{
  "d_model": 256,
  "experts_per_token": 6,
  "init_std_router": 0.0171,
  "lr_router": 0.0014,
  "init": "normal",
  "init_std_qkv": 0.0382,
  "lr_mult_qkv": 0.5,
  "beta1": 0.9,
  "decay_fraction": 1.0,
  "train_tokens": 1277000000
}
Below are experts of layer 3 (counted from 0) of a mixture-of-experts language model. Rows are named gate (a neuron's input weights, with its number), up (a neuron's input weights, with its number), down (a neuron's output weights, with its number) and show model dimensions 128-255. Each number is 128 + 32 x the weight over its row's rms, rounded and kept within 0 to 255.
Before each expert's rows: a language model's description of what the expert responds to. This comes from a sample of Wikipedia text that the model never trained on.

# expert 4
Table cell separators
gate1 [151 160 137 155 131 115 147  82 104 119 111  87  92 151 116 108 107 121 152  58  86 135 113 131 146  66 144 160 108  73 106 173 142 180 191  70 100 102 114 101 113 130 159 110 125 107 132  58 110 122 107 172 107 124 176 119  86 155 203 146 134 112 110 122 124 149 103 120  90  99 141 138 183 167 173  61 184 110 118  46 105 186 176  92 137 158 131 141  81 161 124 121 137 115 168 127  35  96 131 168 104 164 116  90 119 186  99  82 136 131 176 115 113 159 129 156 173 107  96 134 145 164 159 145 162 121 120 105]
up1 [122 180 111 135  62  74 127 100  78 155 148 112 123 169 145 194  64  78 184 150 166 106 129  93 113 121  74 130 173 100  86 122 149 106 169 184 154  96 112 158  73 163 141  78 112 127  93 118 142 131 112 179 154 139 101 125 167  62 147 116  67  87 101 105  82  75 103 109 112  89  71 151  88 127 121 151 135 175  89  96 118 108  82 195 131 166 140 156 112 139 123 107 154  92 145 103 126  84  90 151  89 155 130 149 189  92 159 139 102 111 113 110 126 127 151 132 143 136  71 121 150 125 180 138 129 173 138  91]
down1 [ 74 105 132 127 102  50 118 164 106  64  96 139 106  67 123 119 152 152  76  88  78 170 184 168 166 131 107 101 113 217 102 150 111 162 102  84  76 114 137 110 154 154 129 116  92 118 128 119 163 154 131 112 126 131 139  82 100 164  79 105 122 123 140  85 131  90 129 116 156 168 144 150 136 150 114 127 183 130 114 120  99 175 146  56 116 131 166 146 110  98 143 157  96 154 135 135 192 221 111 134 100 128 178 144  94 114 126 167 179 142 177 102 125 150 117 139 122 203 104 156 165 175 114 121 117 125 171 144]

# expert 56
Table stats punctuation
gate0 [190 118 139  85 110 113 138 168 102 119  32 134  83  91  81 111 161 109 166 102 166 153  83 161 129 127 154  88 131 125 143 146  96  90 113 102 157  95 151  90 100  88 183 126 183 165 144  96 157 126 117 161 127 122 158  79 124 180 146 167 113 119 142 147 112  76 125 172 122 121 143 125  93 130 150 138 128 127 123 151  89 154 114  96  83 189 128 192 133 143 120 125 154 106  59  70 155 191 106 140 137 161 140 153 114  70 120 182 122 127 109 128 205 138 117 117 109 110 184  48 138 103 115 113 133 110 103 140]
up0 [ 99 144 147 194 120 108  93  99 175 133  96 121 134 114 145 107 163 106  79 149 176 168 145 112 105 145 108 154  96 159 100 134 129  83 167 159 117 188  57 115  95 122 129 128 141  94  94 125 131 103  84 158 154 115 183 115  73  53  97 143  92 137 134 106 121 171  91 174 165 175 136 145 119 138  91 132 176 163 153 127 105 141  47 157 104 170 140 102 106  85 115 139 141 187 116 130 171 141 120  63 143 130 150 101 144 228 113 154 120 121 152 118  94  95 181 128 112 140 112  69 149 160 132 143 108 134 116 119]
down0 [116  84  62 140 136  82 123 154 149  97  91  71 127 169 110 134 150 118 116  94 134 141 154 121 114 111 189 166  71 146 129 150 152  69 113 146 130 137 110 118 158 121 123 107 158 164 116 133  97 128 153 134 109 179 130 127 135 150  79 136 138 114 119  79 137 102 141 155 153 172  94 104  80 117 144 119  87 156 124 152 122 116 155 148  82 131 124 149 164 128  56 122 149 187 179 134  81 139 116 135 183 131 183 156 132 197 168 175  83 118  98 106 115  89 119 163 155 108  94 111 142 121 158 181 135 130 192 219]

# expert 12
Mid-word stem pieces
gate1 [ 89  51  89  89 167  95 147 107 151 103  85 151 121 104 143  99 204 100 177  96 161 140 157 110 133  73 135  67 109  98 136 132 130 145 121  93  94 117 123 122 133 155 133 201  70 167 160 186 114 147 143 147 170 137 135 148 135 131 131 142 160 109 130 161  93 112 115 112 119  91 164  95 113  83  91 125 131 131 179 148 121 142 120 165 127 117 130 142 194  99 205 126 187  70  57 127  82 157 146  65 121  29  97  78  87 100  81 106 101 143 139  98 112 119 127  79  95 154 145 128 137 163 109  97 141 150 137 147]
up1 [ 90 115 115  92 114 140 161 125 102 131 150 171 108  90 171 173 110  75 154  70 146 107  97 114 204 176 166 116  98 135 158 119 110  95  69 164 145 123 182 126 140 148 132 124 116  80 111 160  52  80 129 151 157 151 140 158 147 126  98 116 158 165 109 115 159 182 107  97 104 133 169 108  90 104 119 150 146 100 138 104 144  86  62 125 166 136 135 100 119  99 170 127 135  82  68 103 111  85  74 110  96 128  95  93 127 114 106 121  87 139 180 114 115 116 131 104 219 139 107 139 101 121  63  64 161 142 205 146]
down1 [107 106 170 142 112 138 112 102 142 135 131 139 104 183  95 184 144 107 154  42 167 155 107 134 123 109 125 145 176 145 113 161 137 134 141  98 116 200 114  92 115 121 114 130 141  63 149 138 118 152 180 150 115 113 155 131  96 109 149 132  92  94 212 139 115  91 171  88 108 160 142 111 162 186 140  74 143 155 151 128 122  99 104 129 132 161  90 106 104  95 123 122 133  84  58 116 155 165 129 141  99 109 148  70 121 105 102  79  79 126  94 122  64 145 110  95 137 125 102 120 146 132 133  89 132 151  79 135]

# expert 10
Prepositions after nouns/verbs
gate12 [ 79 122 145 137  87 176 111 113 175 141  55 103  89  86 111 154 154 135 199 146 152 108 193 109 131 109 122 155 163 190 157  98 139 138 188 165 129 118  90 149 109 118 154  84  89 105 106 171 174 106  91 165 147 123 100 110  99 140 141  71 133 153  94  84  82 142 164 103 104  78 143 193 124 138 130 125  94  53 133 103 129  71 145 111 173 155 144 108 127 135 155 103 115 153 138 121 137 122 180 142 105 114 161 136 154 167 101 150 127 128 122 120 181  97 125 104 165  94 144  51 144  71  65 120 129 131  89 134]
up12 [101 136  83 195 110 123 110 113 102 175  68  82 165  93  91 136 104  28 225 129 139 105 105  83 186 164 132 122 134 125 122 109 157 160 197 189 112 122 133 155  74 131 157 181 102 135  92 151 118 138 127 148 144  95 149 117  99 149  81 112 108 142 128 104 114 151 126 117  83 113 144 150 102 118 117  91 147  82  78 163 185 113 125 132 123 145 111 134 146 160 124 127 139 193 176 150 108 140 169 126 144 124 155 136 184 108 167 121 108 154 148  87 121 113 172  90 131 121 123  81 187  89 104 141 105 162 110  90]
down12 [101  98 128  96 147 185 167 151 129  81 121 120 117 140 122 121 163 139 170 158 119  78 124 127 133  85 131 143 121 142  94  80  71 126 159  85 144 102 107  97 137  77 134 133 156 173 138 127 129  83 138 178  80 113 160 155 138  55 117 170  91  75 116 135 130 173 136 203 104  78  85 136 116 120  94 196 136 103 211 128 148 127 108 131 177 117  84  74 109 127 130 106 109 119 152 176 108 188 140 101  94 128 165  62  92  97 126 185 115 135  92 164  99 175 156 130 123 120 111 115  78 158 144  83 140  92 152 104]

# expert 45
Space before numbers
gate0 [132 152 115  97 112 124 172 118 146 101 157 140  99 105 115 177 107 127 131 134 124 143 142 177 114 110 108 112 119  81 158 107 151 173  96 134 101  85 131 132 156 171 122  99 116 180  99  93 126 162 109 136 144 112  71 137  78 131 165 108 136 111  90 140 141  97 105 145 160 133 136 104 140 153 108 110  72 156 144 121 120 124 121 158  59 168  82 203 119 111 107 114  82  97 145 145 137 105 138 127  85 109 108  70 165 113 139 158 108 108  78 123 121  94 109 146  66  78 139  83 100  40  91 161 159 140 169 112]
up0 [ 93 132 126  87 109 134 133 111 181 138 116 134  94 169 140 125 108 100 135 125 138 112 142 191 137  86 138 113 113  99 126 159  95 156  76 141 180 100 119  93 117 175  80 120  92 137  76  83 100 104 102 178 125 109  97 129 125 154 166 158  79 175 129 178 154 175  71 122 129 166  71  74 100 152 102 139  52 167 176 115  56 126 182 166 108 180  94 159 128 110  84 146 120 135 118 120 121  81 117 146 105  38 126  53 122 105  92 119  76 119 127  96 108  97  77 100 104 120 142  86 172 125 137 127 141 115 103  26]
down0 [137 170 106 191 111 140 161 119 183 168 169 132 132 170 167 157 104 118 143 164 133 134 104  75 189  81 136 106 168  99 128 137 132 149 162 128 101 125  98 103  86 161 109 172 109 101 165  80 160 180 152  85 128 132 119 122 109 180 121 122 121 157  96 158 135 158 175 164 145 156 114 136 131 120 147 141  79 119 169 172 143  91 192 114 141 121  79 144 135  94  65 116 114  98 151 122 105  88  87 171  70  75 159  92 165 155 130 150  36 122 109 116  68 160 108 133 150 113 144 138 169 128 190 175 146  83  97  93]

# expert 18
Given names and titles
gate0 [140  84 147 116 142 110 140  86 136  81 120 118 127 116 106 152 106 155 156 149 120 148 111 149 141 145 154 117 152  48 133 128  94 143  93 151  63 137 146  79  84 143 200 163 171 118 143 131 133 120 101 108 121 163 190 126 103 116 142 130 156 108 104 111 152 133 106 104 184 161 193 149 145 107 110 164  75 125 102  82 183 126 122 179 135 165 165 153 104 134  90  87  58 122 129  78  84 175  99 131 162 144 134  97 160 136 171 135 148 138 165 182  87 124 107 133 138  87 132 170 140  88 147 169 142 156 148  94]
up0 [159 192 109  94 140  71 109 165 151  83 132 127  97 162 142 106 115 103 112  35 125 110 162 133 132 131 163 159  84 133 102  92 166 159 128  83 167 174  61 124 138  62 119 114  87  93 100 149 126 134 151  88 149 138 158 121 104 163  89 141  96  87 134 161 133  92 160 154 114 147 147 135 136  53  59 124  83 197 111 166 118 146  98 167  73 154 167 111 109 111 151 158 166 194 107  93 190 178 102 200 140 154 185 130 208 138 133 118 100 170 136 177 117 125 145 103 108 112 110 137  90  92  92 162 141 145 129 118]
down0 [132 118  80 134 166 142  97 202 105 120 125 171  70 193 160 106  97 135 166  88  75 106 180 128 142  85 200 122 139 148 122 152 144 120 114 146 167 170 137  64 138  99 119 149 125 153 122 153  58 112 152 112  97 102  93 128 185 147  78  81 106  96 153 136  81 162 120  83  91 183 144 112 140 229  87 105 111  62 151 141 176 131 123 125 111 152 111 135  86 119 129 129 161 114 154 186 125 185 144 110 126  62 165 135 139 151 136 119 177 171  77 134 156 114 105 111 162  91 170 144 120 179 134 159 109 134 134 125]